Below are experts of layer 2 (counted from 0) of a mixture-of-experts language model. Rows are named router (the router's row for the expert), up (a neuron's input weights, with its number), down (a neuron's output weights, with its number) and show model dimensions 0-191. Each number is 128 + 32 x the weight over its row's rms, rounded and kept within 0 to 255. Numbers have three digits each.
Before each expert's rows: a language model's description of what the expert responds to. This comes from a sample of Wikipedia text that the model never trained on.

# expert 27
Description: Nouns and adjectives in descriptive phrases after a or as a, often defining someone, such as politician, administrator, charity, government, collective.
router:067094118134148125086127080117112032160174134158117122080146125127122136084104127104222154126100104115161114173123106150105137119136065129131216079133122128104092152154140089118154086166111148134158083147123130143133142127110108085132133069116133125138141143145151187170117095112043117134126187107114114099110108129129113142159053117152190124171131189090108144117085089149139153158157181041094151152116145174151139202126118147130125143094137160163135125137115151117110123168175130124150115146135096116167066191133085057176142168143156174114116156080100083045118109136130101103
up2:126163136100120172158178098109089160084164113169166125118129115189122097132161096152152052146125117161125102181123120113121166148148131152126153092136148114086185134116124131129151089115107139110181139106088134134198133086097116123126161097180119147122144153125122134151117093190111105111138093166126110141120165164040138163094153147118106138171170134140164097085103109113145144145082113123109131105098079197135113122076103083119184148098117156114105148145141206137123140144067172147116050125129118032186201179156043140115142124138121128127140063097132125088121158210133090189
down2:122095129142169088157133101125150000109111136101165115122143174090135093095206145138107118116162136091106151107104091134121124175114097151117096075084138116155109145080132136157087113147125133089059101189095131141142065104092179074136128087147074078093143046155173132062176156157129080151184153115130215134124091113155102136144126127158127097148113093124151169082120125161105177131126103134139170117141152092163154136108200172131140117109098110112103119137139128142121094154146154117118155111120154073104096143150121084116221085141104120100136176108145128155119151081094079093
up3:077126128166116150097165105085092113095108147121112108138137135099136140107091103087101152059111187065152170085128105111108144101133132135154155132147145185098095139121134070072121067090138195109088085061103116089137096150091047124155138191088157130105136159128075112114132155096127182149143064090111157138124074089156096098135114140157155153145109147181087065148116126115127113109135091157139117139129117175105162156112164175112093086105114100112061170130113090187210146122114100112149093124170150129117094139128122119145172143163095186153082143105116074161146048142072101103
down3:131183071122098107181091092157165142145109153091150134130119080084108109112129109153146091125123144140133116143115142192120113180149134123121113167158116141112150120113121140158090134121098171139131112169087102164125184180171166109155109131082131088183080175181167094134076136157095079171089139105098174129152137138137109175153161195109154190166131057140116144084072097116134102177160090145171086062090148108123127142144085101090187153073112111140120104138144177122165200107165158180142156091121101181168099101093107123129090164103117157139065101181155075168087124169150144165
up4:131158086103203124118171132119150079138116083099114110126173168091096160124153129154134114153118101111086135139169047158067114127112083082111144138151076104031061141122142101101083144104117126161134076162177126158102150119182122134085130152114151134184133149125120097130067121096072078185154102116153099149166132144100118118084140070138105139099086114130078086090123074099181176094118124110104110149139159140094136185096151157087060115098157158083129151133113168150111112139105096091127111161112114092111096182109166141120179162112158110103068139179146208077152105104107138108
down4:180123084109143167022132095134089158100150137116126102110133144134139185139150149103135147142158197153151150172114106126150133085101204122154116182126080110086079143146108149126075198083154205126133126138194086146135144095149104146114106109122148095127121139048160149164143174194132187140087151133179093117153100154098083089125144148125167122141127099230152128139115114180078081147155121113162127113079075130168138157088163104102108142142106123114137081181161143128110085109154155109116116121107128089118115097149164113120079156156104162144174155172122170104153187094156103097
up5:083126100112157153106125068129083112139109179154064126098144105103135099119139141079118137093168177078096090106055101173106134098122120091083156165157126136116135122147166147133113127103129184187115116181145186080141145095111119160055152104163100090112120156151151179133121176085153085067126079102088112135117159157119148108123167123147109154138082153146134166096120139146138098069150141118125095120115142107119172167118112149156144101189118153195176198165189164127058110171176149098138138109156112132166119176094118098125058117165169102122136150149087082145130119167125176030
down5:134225090119094185095106118166159084092137089139078140193139161110099112122144165104112137085156128204123099153114136151123089110090122105167103127102110117118112104160146182104149140120077143104115095162152101149134122153136099128081163132109159145138120093160115130128129139110092186120127119081184143082128110135133098165106159195160085183092220094156188121103131107135164145087123153179164083131130137096188133118146105136157153120123162182128107079172151183186085132153179142179106158113120131205115161180147114144182118206106132137099173106143108113175157174131101118085
up6:070083161181148132178197106119138094112152130209175193133133099146062159147139102081127135122128122105173049139149152152079126058135126154148147167089125079091118136097129155140172094178125120127108066117155125135132197139112134154079086113145133191118101117156090126170130163096093064120132127096132147161148208086147131127129118099172115188098168133139136100167130142123184115165119116107144122102120064137164203150075098132158137122099119160082103075121123161113152158092188152124143148192138162075146134138128118150138139168109118134082159172143133207151153121147154125142
down6:167135092136133161091151123126090110148097111166127168134163175128155118118098145117119126097076158084155124127130109072147086129146116071120165138150120032156153135129116102040077201128134160107126131113167092154127113104161106163151081095113153094190046072123127126151126118194219146118129177131119167134105070120163106131141150136146132107124106159140112121126091089087186099146089084121128143158141085091130148168157108070075111153091170130187138097145045095150161175168140117174089104150162128122115126149115129145120117166130158139079122099072125140144179115129197149062
up7:118134225186156194141108172097076113117160123155112049161133164104137121107136108115091153099137136131166174165123174153059127090116109143142106165136147144136174107091140140158067174100097184175192083125104141128134169125078134189160134117173157173103152095148116097152136126129152054119159128090112099134177152108133097209132091098144149115087099136144143154189080127055126141078109154150164163086104097106089137170129158120093154089097138129115123147133120186097120154094119134114106104143169117139163149166137121160145205082142054133159149100069147117118100100102138122121
down7:101150089100135108104144123122153114129084175138111088099108090140145104144108113169108124121133110165132090127107090147217097121135161144112058111127079128204130163115081082109138042177131142103117140108148193120154073182115148063177130161142119111138184109139046113167131138141134116171125168191109161133147126161104184095047125123140126140153144103090159137125109053087135146187136144134127182115090141152157106066140135134043118116080094111095126054101156111132128135157118170137168081147153135144092142074083094167130156106125137135148147158112192095084124176137111134115
up8:136114163130124142157177092113101071158139117111134109134153123104103117138145177122114153067117098076050113150115119130174115163139134116124175095121139100074191090157145138119165094103114151149157127174094072088123082167120072136091105125105135147157092151165156170150096089120108098114115182086119158148115158124119132148113078076155180095166146198069162108140106071224159132119148116089130123098130136116167182135085112129105103087129128188176159141099153174130130045119124155170142115106136085086140117110147047142080118147183154151145166118125065139093166186083133074126
down8:086136137119200074179112149109123111166137100137111148162153132113165189127089096117134132158158115159162121111222140126182118158175100062139176125116175167178134159065142131110140152142153104116080160142133131074080143086160150108179113178153123174096076093131146083104109156104102155122130108113122068192138128145157117099069142136089175166117088174175159154124133104142144104096133144113174109135081090113169126088230111125121125178125140199195098122145159094138169156103123154169059140141169150127169122104166130125132086165094157082168154120097140134103138146123169120123
up9:119094133142120170088063097071081119135105103112117111160083190142115154106129165094134157129138089095088136179159172142109155117107122182170174131182178138086055142198153140101177088107118097123124082127113143179097096136102121068090168113126145104159140224133128151104142158112172110179144137172200085108159117115122093156123095106115146102069146085102148082139148105136163101181121165060126140081152144116149120211100076084149117148142177147195161150110133210110147111137182131192128120156124129110133128176169146116125130137113159168121166142109136121131091137140151132122
down9:142091116114066128147083087161124150087073158117201136172135166125102087119117148161074198154185132186119118141112151232107109125167135141176163127112157131114117153118108106143157103158109103156120107129146159131099169161175142144151098163116143157155169109132213128086142171117173105113132102150121174142148126126151087138105167077201140144095129138167115055123052159097136096148124079115062128106145130141144132159142098161090104135106151147162073181141143119139116123194058109098171072131174141141097134097098094101135181136139106119080150158130095147104114165118182066151
up10:084123118136170118145067120054116117159096104148113073090110154139111147158116111145104134079176120107101109085119094146067146143126133194149128089177120101104151133107210103075147111111119124103100101091161103178165076132131161090151162154109156137140086084091105166182095102190131147122131155121160130135103181141168150211119182123087143152131140132132116125119077114092147141110155061088077159138085170159104089109103101085140172122076150144116114137094168143196113067152151132127123101111121133147113133134167089081141108159115113106178056204088161096058149148161124074124
down10:092100091159132096089124100109094150123088141113140140172124098159138142098152164116132073136067139149156120092116129122112080162114147132099139187075095113160095120138138075147150214136134170149148142099117172148149135195173101118094142212137060102090088078161133103169124169086088098138115072160123140096136167096108146063132151122099159151157096198121162142132154158144078123137117132076152107087094098106108162154208119155184152125151143108097195198159136135108150112099133152179110168169122152086128088117099168124141110087115113167140080121163162201101132101065146125100
up11:064178139142164107121081066166113091151154106170133096131130134135138147136117126136157105107108093149094094120175145139130108128117155112165212094140126162166136123123110141120080068168124139072138091116159131183166138108166119170182081156142068129176138162117137173115147153175102073157068141110091075118128099177101077138117161112140110133109131164183121153136053143204109084120127108143152121135129114132163176205201130149172102119168129170081119099109148163180099074148154124127132103149175087109149200102112118121071119170142122128161134145078073111102191131091175146127
down11:126133137141175058138133195142124130080105135094158139118167190110142133150098157115141187092064101076170105151122122154099102137130139122139098141119137141121136116225121148151129130225086139085112141163094130189163117077133111136125083115131122094142184131066075168120054078176084116100087135102135124139096102135131125150081122127095133149089153118126137120119111090091153155094116195121089150196214128082120167137113132163144151122152146091111171151112188151123131145105085148114092124135177152106176172143090129183123201139109060168080109148114166126095110120139175139113
up12:174160161121160133078112108112069138182168114086165137169169145106115189134150137094182154128110112154159170147141123099123148135080161132070131110141092054129157086168106113082157173101189128150125152104139124097099136188122101125128133061189131139113091118138136151073151118090108096084100152115102130137081103073163061140090114185145185128098158055130143160154137046126171141154120162081121116094152150194155127162145124152155141122187134114137160146156121114114187155170147085145174120130115125145138090156168124124178179094132195084185121127110152133157081088161102117174
down12:197153184151187099125090064096141125120148073168105150167167177081180117133102117090149156102155155092095117142111164143139105170117081131125096119183139177134110125131128085066115145148193101157122135119122116134141140163086186162156148083077152114098112143081104095113169122118130073138112104195129110133111191143075122147132214073122126105072150084096098103145176145135117137140128061151129071151191086163097155139141137146134134159169117133110082142138118152156131086179102144195158109125123126124127122121063176085121092080141126147066091163147153120140043134111134148139
up13:152201121143166184059079110197081132160118152131134104113188073167124138124135151125147141114125147096137161077148128105117092103175188130174145163132133143179082136135097164095144112136122175104118128096097116088140119084164130067093104106120140121183104112110169134124197165147097074150154106091119159152132116081155178111116101156136130188094199104147120192084091093154082134141142132104073044146119172139153131135114147219130164075204182125117112114129147080133149080146166129107142126155170122082140111144157070105120135114151142128168141128064150088149141149103128112136
down13:070153049129062172092116152132180173141117147163124191137080103109105087126120127154143098187170127130152159055187102166132131110152110112132205159136199116124134111160130084193112137114139130140103154130161125096207133107134134144132136160196142096148125141132140083109085109127136124152138095160135142129051059140146145129102138130128116090143181088135101133166172122068099077180174170121102146130179089112138099181120170160107094152114128154133129113141123140114125105153164071070134130169157133121161118135104175111110109149130115090113140128092102186122160092167219175067
up14:165111146133119144113133128151138094140168096157065069160118101109030135094102148121117106066158111151091137100131112150086164102177111114135187126189054115157164110144163143171101174110149153097189142157099169091114147112128152127141096112113108111101151178091185178174136097101088158166138085172118116142110137077060128148101161153126098144153107105132126176152087120116153097102143120136120122104114109096161177153155116135121133131126113108154181102131119193058098181151254126146120104171184131160119104129093116099091176175159129169093140166153199135137136139108160139110
down14:111144172121089155165101148110113145145132162106124127146123096115073149143171174146133129178099109102073127109112112057148119118146163132115035126097134105111184133122083118085173119146076109151109133127155138090136164148131083146160167155176143086154120147080102092147160098082156169158102100118082159119106132168097118139116109140086176115096170145169109237194156091127107077118199132169178044107154105147127173121126186131127158096107096145081156099133145122120064126130148152133138066100144074135128098115149139109108134104163082093104136186181175139206097139115175115131
up15:128128129148186080115125123107146098135171142086120216109129115142132167149072126155144186092117126072199101195098090143111121126091093151152136099120111150128149140122163083109133139057117104139107150097102111124123139153156138114144139079152222112147131161200076129123153141116064128113158166127095151170148145088157069114142075122143123116127147141101122108119114113133166075127125129129156125172158125149160130120101045183173133098091114115127105170145180099106095145135223147117057111102168138119153150177138082072098096135101144168132170129175093110047130077142102192108
down15:151153168057104121215125075171090154109167178144131128154098190097094139212171109118153124130195152159130099094109107181184097111143121090100126217143132115091151088085144124118159153118075087131103100081113165121163144144131172120120166135134159104107122065122042097096106122107180147095109163123134099168134130200153152112050099120124114145084119066113132131125127127108134171081128125094172078139185130089122097103099097093111150142130138110092171162164170118185125179133147055091129141108178142170132166112105123130115112111089133107100175120094130126103139125109141106128
up16:138129161105148112087145121166126075147085116149082150128114133099120121133106108108156169105136159134112084150164099153102136129113131075141111111120151109138090136123135113136188072111159111120176140138204047100112199118090196085120159057095130129132070153096097124106153109127089129167105152100173162193069154152137110161154093141122079107112181139109138177100087120068112094102139194143154121070027128200133138124117138133141100055126131100160117097134173165137125130183150201165062155144112131144115112150114116111165178187140108145113115158098119107112092149130116070084
down16:105159094112099155124162143141123186076081189142215151134091071160127095157134135130111218172136166104117178132116127129105136153077116151197175148059134141153150111105163110120144118093180138137090132118102122074117084156114196143127140105143081149146089116131151108109179112080144133100137135109086172161107171084049133104095076127122111119102122155174111148133116168115109171076098132189085144101122108157116112084189095157144106133159181164113123139129099108147131110167153096143116205080124156102151160138140196125140096043154147111140189080106119102161168124138117138145
up17:114171123113124131118113070115121168145192168123140154118139131085198103099154103095119114154076106175102086114080144110181121165160150148126143162114099177105076178145138081092152089128109177175126117123128125144146147131114121136150113154054051194161162082146112126155118162109153078146108114095135077176159121136127130109142131128068157100176147083078080163176169189146148182098142128108137119115110143187149168180113113140137191120122129100105059096100137161125133104175132111078110127120150078055188128115159095134159089117194102080125109144159113111065147097093152177110
down17:134124171134150094118149157144107117202163162103108120120113121163066135136126144097172185178092127163158132093116065121126129153178051169181159162143198174137112114109145135195139117134142107097100143068145119132119189143153153138186099187146133123083133129105116109150072074072122127068050168142136089143143115136116092138109090148119162112151163205138094113094109112157122166096155079086146105144127113153093138163120070109150130126157199197141094147120127148130183118062206101136171121086126146160156176114088121111116115101166080143141119123074169095153127113120126129120
up18:141120139186040092111142075090118124126139119137105170151150152088116126061110115074145089129104137170142186148111150133170159144109201151162207110144155137170129094072148106130076112092089146144126082123113101120114180122132130144144156081137102134115148104147126134216140164155149097127127130109077077105122112103118113107057102129143135110111117142122149140110096151173149154120122084126143125135055130090091154218200096190141167099077185167178137133137132092112170102174122170114199128151093127177174108154142176084178149103125114125115158143112092144132099085125103099072
down18:083170125087156102134189176120107090134077117122185103143149161171120164054123156039130072120147141131086161088089152175172107125106102142156063033142117096098145151134159114129142144210098120126155107143102070113136147132153143156106103203127122147128141147130115114102091141138095115108146105176155127154140154115185145140112183128117147146128137131094119120108098088143088094109135079212100137117076161130119114112104110167189148162049099137139158185121112124113164140163126117132126128091108183154153117186031136151157174140153087142114167113169154118126068124155109102142
up19:120157154124157185105146138078151167133209148126135105096143054134143116132095180168174065143151137131137146109139109157111148118140100144153150139100237144112119109119148080127129118126170112106040157162135066108096106059186176135167158084103074200151106138077108159165133106113094138116145126136129079099170110132120136160149115122134105150139120108144102110116110139143118108129129169123049189099140143085138077146186146093101119103062057133121083142077072163066162116146117110185075089099124095125109155122152147145104173072107108104134132103129179150125135180104128132122
down19:122123161104134148132131110112162092123149104109098169087163115144149128128212110126154140141188093099197124126113155224110135044080170118066071146094132120125108173148094101155090127125116163116126141128146172157149059154117137123110160137113126128171106142146147161126127125111137144104201111146148159055152125101118104087125155096131085076137127062073139150110091092130095111184148103095160117085151178138181136105114151139067201114119110149058141138141154116208094117103117149131140139190155158188079094100135160100163138101109107115071107081091133116127194128126107134181
up20:162146130165143133121156119123137160126136190142148110150146190117132156119101109093131160125070050186091124202126162168119134145135123114101062121135189135136133125148149169070133119095141176131133105166152179130164129059129131110142135113143167140131122135158129081136071123153161161154122141146096119038139114120162081113113132132121139177115131145180142138100192135104152090211136075158127156126189116116150203130066109156139117107175134135129070149076172171112086115141165169049100113108095162145154187109093144196164145138155106129153142106212135167141085102127176155121
down20:108103138146144157101131164146210057097153143129136129096086113140158119105159142106130085116156151119134153081149121166112147104113157139114142076112121092113165095101105115129174138125118156097189120143137118111167097189163071115123111178093140122156085162143061176146084203034114091103146068112144139104115142141130157068074150135148085151144177169132158113068155186123120128126131101091123122094117141064149111168131160172109114159112121147159071123162143087180117173159168156141167157146174097157089104157089173130051139209134075101109154106096123089105128121061134114125
up21:199161094126119148127137134112128117156146084175144146025144101112148156110123097146145095148188141166167093172092118144148148155148180148139132087119088085130075082086112129142147116083125163112148076141118153122112129121153177063189119089069129157155143091128121120166118103075089136156129157157139100134088143136116153125159060133137087085097096114068104132125079120112131144112048107158124116155128109201098205119134152143147084132138059124130096100053111145118156101158144124111101085151176159122128160177101081085106142122152152047129144127081115061105189125090090133114
down21:158110136163142144123140124146177136083144216147094029119115104131116129121101148061086132151088159131109201145126094137117158136125110105172144141163133162150154095150087142142145117016148090090136099129164133079134086075158123138137136154125077144162116160152160095102132135110139176070114158150119112170113135153143179118118138139160097155044123180159063126160147121185070148049114111208078129142112131149133111103140134156142151096116181109150136160115168146161155165132145086159112135062157125085153155095178163139179112143189138098136166138123102096160130162095113092144
up22:102209076147121118170114090100087126154100166115138108160191123087127165103161039149160147134140135134134147129105067101115151122059118087135189117098148100153094081140102102144127126145048152128116152123101164092099184100129118166122133158096150178096198110120145118147164164122107105089161142104084086142111136142115121145134103106135177122112141135140091122074150047115150132064101141162135131138143108121089139134068134117160133085060087183119136136119147118059068143063206144190093150097168113098134114108194101093153044166125142147140150147125117106150125114150088134144
down22:138094146137144148114096135126140100107148097077140135174068102146141079137111143107158139191104141133108128092136153134152068195094141086143138098126133200061152125142144121100129147085115132154140126104052087091148112108087162140106141134157142089094094081129120158115142136165139144102104153115127165162102143110160179084088077150123180117145210135133152126118100105134147196101195195122108127092127158159207138095093111125121134091094110081171134126129061114079142118191164181088117220118129122137092121141115197146118181142182122128072111091134095164087149116202114124106
up23:086116111116100111201115124119126126153142112164085124102156111140125137140177159171127144135186130176095112131152121114140094152178116157102217110153120134088082072095149146100161142195094112186065137102126140171096176150142126117142150091181121109156173111089189163141111131100097132139143139182134157152136143118105120141082111108116130121106116168192169158139135131140121146167121138073090145153118124152113094159182116155098073096096111183126133178122125069142111124142104148135152135158192124111181105183112074133121171201105155168134074245071170129138154138152175167180
down23:149102150099181141154177159152119098133073114125121120112156077085120073170153072146165131048131155094173128114143127151142104192147152137161114121141149168150094077178122174121115151105168069141077228149116100161169112137194117126157111119144127137083161117108128122161150156171128106110120141153151133178121152114085084112095108103097126177124119113126160113097121158063078138126073093088172143111141176076115126154139126093107080163161185102165162125126164141143133184136159133113162128131134150160119148112085098182181112081117124128211064155153191105086094184120177117120
up24:112108100117126133116133110071133127083125109103114102057127142136084177145135112141130143098103115122109172121113153166148137125108159139110127094116110157088166119190120096184103158148032166070113116142084153161124163166163077093115129160133111092127070056076145107150147080093155166125060085145154120106098133142148132101097130123133209088109136119083132104066148110131157169137174059078147107102041156133134112172132160136126134086143129098080152155108108159105103082129182140131137164098122104088112117136151106195188148160097087154143137139048174135206132146164136143182
down24:106122182141138143121107181158150104076126144131084108122030074157124120183143125170091157085150120106127140150150089145134125124143122152140166135097137103180068090140165103130160131157192121152135111145131123147118081102104120209094168108156132157131093120134106131125165138128136210154146130086131133147178208131111079110121163147131101187197088088106073159122105150102106179139158181131123179217136070123111139125125150171192113117173164132160104169092151095120042120114138110092121139135179123150117130114101077112120172157174153140170148168143187166090108146113099125087
up25:162050148161150142126149084108112125124138084129111073117127076124190136146155122130135130195141116124151119203095115108096129163096153167122139089121130078138081087137116090111138158098127168141140130119075120153091071120193155144050161120136069140168100107116103105143179121121084089091102179120159071154089164148148106099145088155156132156090155152093099094104075063156091169125149136138114139150151129135103153132143127127119109153137166149146082167132079077170141145141128159142116097132140080115053065173126144143102155151176114098146163102167083122088133128113085208020
down25:119127119115105163109096170110147130135110158084158086177058121127127194156081080152156110162123108134102141129063126060185143177175118128124142132152081075116135203080116101141146089131113116110169200114089152086040126087126083143094147146058113177140125124113106125121152079134176165129067147144067147094120084109095116155163142132128135158134099149081108127141045167160096137089080144154132137138123138155134124105094159179077092080110136154136081175110141104157136110075114123142132130072117132127181094180147105115139168162053098128106144122107194110154136133136146143076
up26:105151141152124141143067142144127104184142116145160008147123076162107195061163070101124159111108108152146116063158140126135128085199136096087100128163083118155187108107126183084122127116097115129107142175087146133190117079112113166132138090135132099084153134110153127112098081162120124145075107115147115162112159143143164143149179115152107133085088165117148133080120129114164145151115156109111163157156183191149127151091161073116108127146189068154092114132100136145095178145129147115111139194169109133159146195107146083162204162150154137165133132119092097122165144164119113203
down26:132110126104075101111098121099199034184106177133128092115192150061153115074119122074167157123114112101117111153150105110140123134099125136139153119114128161162149089128121100104084141202124142096106109133153129138184120160138135138112141098086219145181085148107130134162122050168095185158074138140121083124100120113170130148123106079120085115120114105094111075060101158124046138142169129144103098103122150090077124149118089182137078127185112120131112108125074128185155149113088135169140159106165125137186094138078154100141145113101070110113102140133171138151134165063105138074
up27:115183120156152116133127156133090131135177120141107102140138125104153116111109173140102169087113121142127098127103114177105116105102177096131174192107103101131126163093132161139111180176155163144164095127101116137129160061109166105115076124128160136154116150127113149154082129070087127133078112109086139147112106096111142156151108071145183129153134154086165222113112072173072202090196112148139188127089121171136198206145106121126084109078174089090096157106077163094152152074164105115173162151135139148170109079149107056129140095153151183104089107128177099069151132102132135136
down27:103131152168079151141125074079076185116110112097084126141106203121156168124171123122151151129087107110137153221124146112103117108071115173114151174134151143092153100110085126104100069055124149145075100163139110106133110108075135142144156070143110109149136134166131175091112158106132097120187164101116099102120157173136094132111080117083099069126170127183135158091150133150125131083078105174059128094137121120120111096128173129127140162203156039155193082105102139112113083102102144124148149138106160119075156114108134189116089112127118102214131132146083096141089115114139093084
up28:180153126182122160107140154151094139123019122112086148122124059172138147110139099091182184089117120112176092145149146161103079125140094211134116163130143108138131164138098102151097109126120156144181109097125145135125158137054094107126138129118119095121094114111202092103172150092182146118142089125136095126120130163130084172116060074127140085154164162146087115071105178223103124151132106117172106072119166136077118183131099157135167142123172157163134139103097134089158206113130088081170152103113095160148136089097142102110133126158148132110073114101096111091175119133180103142
down28:105132143141136174132107125101134142090134111118112112090191152136126114140122134187109196176105091082102128053163166154123143133143126070085147107086158116160166148144118100153171117144163128139108118089117180151155089139160161113161100212158151160134113076190085143078158046122124200140116207075093094099101090101153141143109123148158115084154140163054104196117144122172125100086134118115105128105118151109152121066115042124123126163153107110185146101144141095145133118126111102132084104152115167090118107129097141101128156155092124173175049096105094154166163122164162091088
up29:092071102108166165082149130131135153102123140159185166144141090121128111198142167128130150079153133160083124113155113131085119117108110142134135128168100154077105127116150123097134129133107149119080101089114091184116147150088167133126134120177164106094148146143125127106091106124112037140136183197129147162119138190080113191121130057153080133125088076152099112135121120148139104130109117127068136041131077145192162160161160121150140056154115133147110133069161156083115161177122163108093168026169139115098074207089101124096103111151156127152149147105129108158129154112174139070
down29:118149111096081119116103093114086131133138163139137146144147073087111102125158183107150125139150157082116124125147181149093121156149180055097089166134128114150140169174160178121121109108147087148153099121150143107066086098180142141112189162130099103100115101094134155165157133162141167097165093130173066110099100125117099068138177120160091154055132051112128150150151141101157164135181132093176133084097133119072049074096161123076156095071135167149192109186144099141106157186109157151131128114121127143144171191125147167159149146121111146123126144075085128052137077154133132074
up30:108158122109127185180172118096151052122137133066116051174113132156125152112133085100178130099060128111155140084184140150110139145182159126122123121092083113169060147135154123097117139144074081128176205127143091087146169143060140161180158090146104141112106132131145155105178171125098107093083138117167113162123149084127102130136139086093119179067112103158113123131100147132078090151130085110092108148123091117231131128093158102117132125065110131164099025090073092145128159140151118076141108139083151066134112180108110115138158119147108095122110120152170127095141120110123127123
down30:174157058174104124128095124082059112139151140117151130147156156071135133070186179122168167061084163115144106140115082167141158105124148079116152139145148111137130121167145111127117112115131170113117082141133139164140127153142125113114143135116150161111114042166132132064113129134147167100152118078063167118157154177114093133112141099144161088079137132079165145152099129071068091183123068165120115071120091117102104118130090141133162129081129120163194115174048140141109108132118136147065128153196105130170122134050133067125101078122156154126072128054155147139150133063144137142
up31:091077100165156097096133106127202086113123106160111082125135100178128141158095152104134182117140136127169102096156157102146113126099110192112206130122127148108140134154116139069101136152173156087153166121154168141159128094138194122083154100093154137055128144137135128148128135071096182106168103178171138130151151100175147137106151130112123160142049135142131123114113140093123091152106139072070137173143162183167135133198094222159113129163127183070124096125151064147151101135161149063109200141146141072168098151140136100132098163138125109155148167099087049096158129113117156122
down31:106154161108136114161136164153151119158148144157166100149123183144176119096147162160103058115132060134162120082148100164146088111149130133117143168146124100118088074134160113172110138106077132075175157103134124146124144091146194196112100094109191110146090126116139128148132112081150133189107118143153141131164100140145135141146188116125135116098206161129140111165098136143083083111084085118171112150145195126069145091124056125183142105150113118111137157162131101124126054091130168077116020131077145175155087143075075112136127173186109073132150136054137134168097129099154122119
up32:139128151120158153133103140070130077113186070133134111137085096134084126134145132139153117170191110191094063147074129139076120162107118157078130083088077130147161118159133169116159089171117185152119055142080137139120131154044146155118124127116156129109179155117143125152130119120105100110150146077133089139135129151125090143104106216128141106183122109123128158096104080196132114126145223125103134170154128108104188104097120131137164146094093086137183130142131144117069099118095142215119119162101132144137159116096069140188182097114169135162101121079120177060083128117163124121
down32:107179148136184139142122106068124104153099101092093155150158113123204113184093119056180124064112168143130114116141083162097141163153130115110183184157084100121139147111147161146154120123146132125149160105165172149096122109114148166097136144089141072141126057130177146134047135143127119164132191139106136164160145144131107149123111153089179150165109095105145140141172129109094174132093122036136146139125166064116122166110106164120120145192186150129114090113126160149106158181148174145195121128114155137110089136112118119118117134135169056146153119120075122153166196035181173146
up33:148111146135112157138133175104129135102114080137092098204110123142121139092071145100104114090118154139129133149158102163129130144111154158198095119159128102111179109154155113157151080092044117117162196093105206064117191110144184108146143125081166205173152119136104092123154092118102095134109137115134147102118087127161130162137148112106085073095098119121117173174133169146079126128212103132166158127165075128177190125139194154148108202090122182123142119159122108107147170126129127124144127123143162151072169137063115113136125150193099103142111190151166100112113118126150105208
down33:179131081146120100128101164111107140101178099160177139163135154130139068111148101133094100118155077125134121085123141144127098176101162144135137152121101157102125145142082132133073154153079196137165131089135144117101161095127163122110110109101111106118122119130118133151108117209154182122136194071164070088121137110142128131176127148180141108055157158117113171102067131104129102125164105129059165059091152108137164197118183138145174162143127159122152134120126141123145150089090138067117135142101127138116101095097157189157112146045100179169066086130068127125054154119092099035
up34:087103132152090120127140090112120147144145133157092069163094154048167117145198108112163112146161185144139167178101127152113196099047121125201161087107115056049095104168089168076115093110140194163116098100138139116159130129089147039175199109115108086127108162165120150142137160139103071096158151108141156135134120181177137066125120108122117147097159133104117102106127113189163100110084179112117072134130145129151132169178154121083136185103158143119136207128132128110141105144134134147157098113121121156138065150140097093086120104162135177122134092123128132106120085139089135137
down34:188127107145114101098120147186128159171190192139056129172219073119127152107135152123132144085109185135157138183080107149098109093128126136098095152106124156116139122192165150095133157147075096150094105158077122147088075053130150090095101106072130150124163101147164106077097100140106098167089123141139166136104148112156118123153097165115147113133139132102127107169157153113109132162081120157188111136166077150170096105095131149146120136135093118084133108168172142136078158133120171161169110092098163118126121085106145144158062077136101207172133135152158089104116212072159170105
up35:120123101175152151043083125066107141114136126149117143119096070116074068078147138084152079117132137149171153151074133118088141132089102044138158115143163095063103126178113094123138132106141138137182133107097140125177126087114147150046148094135160137132169116125101155143110124152123122154119090149139216075123133125154117127077087154181188087121104121124141123110092124163104122144078109154104093126135212142138147182093156153137081181085118115135125184140074123110146068173160107129133146146166082099174147101118180069171133131169139203105167174094141097129109106144136106117
down35:112093181118131099123162118095098189101095119117173078134180165145163136187111175099155120088116104167104147128048139157197121115133099128174190109072141140150124107087171111112110136091179163140107144127114092084107124135064131137146191148129148155074067156102083117110090200120137143155122100173136109143117097096062088165114132161059134133061146166137136122131180103101119202142106172111095080116208170103126190111129106134155132125122123149122171107149148163107070119098113129110157147070147176143136124137115101125176126097083106101066170114110161145099151148118118155169
up36:130171102185134109106132093124135073119189098156158108136182102128097113102110117116131087186065144215162193159128095118109105056101144105106162056145158134145105078155108110129148144132130119158134127077140133130146179086159121150106170054141115155149165132117148126118120141097129089150094125163113184131131109133155104053123118122131086157160142157138185124151069118164205138151107137114118102112098039112145145143157080108131123140116123156131123132136133130069116202151129115125156064196156127152190151169156159156150173084100117145142086185163177156117169102111186101087
down36:189142082091141149090153159124118102146115130111112127113093157132121110194073109171112131161142135090135134138070085124108052157123096151147121071120101110200123094052120147157166194129134118079105160133161148080125104129151132134120166112172122113084131101122133168114209128177159111161082108118170093161148136090080064121071117070117139171141145129174124165141082154120114136156163076124103123151093084164120126144131175148100159118193075106072173138098149128162117172170086067113143110086199149100095154121114177108099151166124098127129123159179102145155077127076127173156
up37:090179100108132139119077030073143080120151113109125148149141096060132073121133136131134114111114127192122086171092155130134166130144118111157119090088123185173124149096117117167131112096155146104137143136134112063139186167135098124139155127122095193110108112151126102109163149055142077140131159131173139115136048083109140110111146106178180133106098148107130152192107143139113124142126083168096167098120147137123232127148119134092169102113065145154142155143137103173084086160202087217135086117134119088127110117161153168111152133196133108122124057147141124123107148160146093192
down37:118141096110129126127155135145117161112118168132132108097200128152175131141137185152130093168140147103110093115117096105123142110157111168058107057165048137178087138175075078139173145096064103149141151134110118164132143159127062133111137114143080107128048151129079138108104129148097150140100096149116108202123148130137133084138181189094143158130087192108164135090103107088067189121114098091106133126145092106104128152127058123111107117190131164119110159136091089087134115083151135090065085173133112117162095175127140093062101056162113150112130181147121162084143122060133133142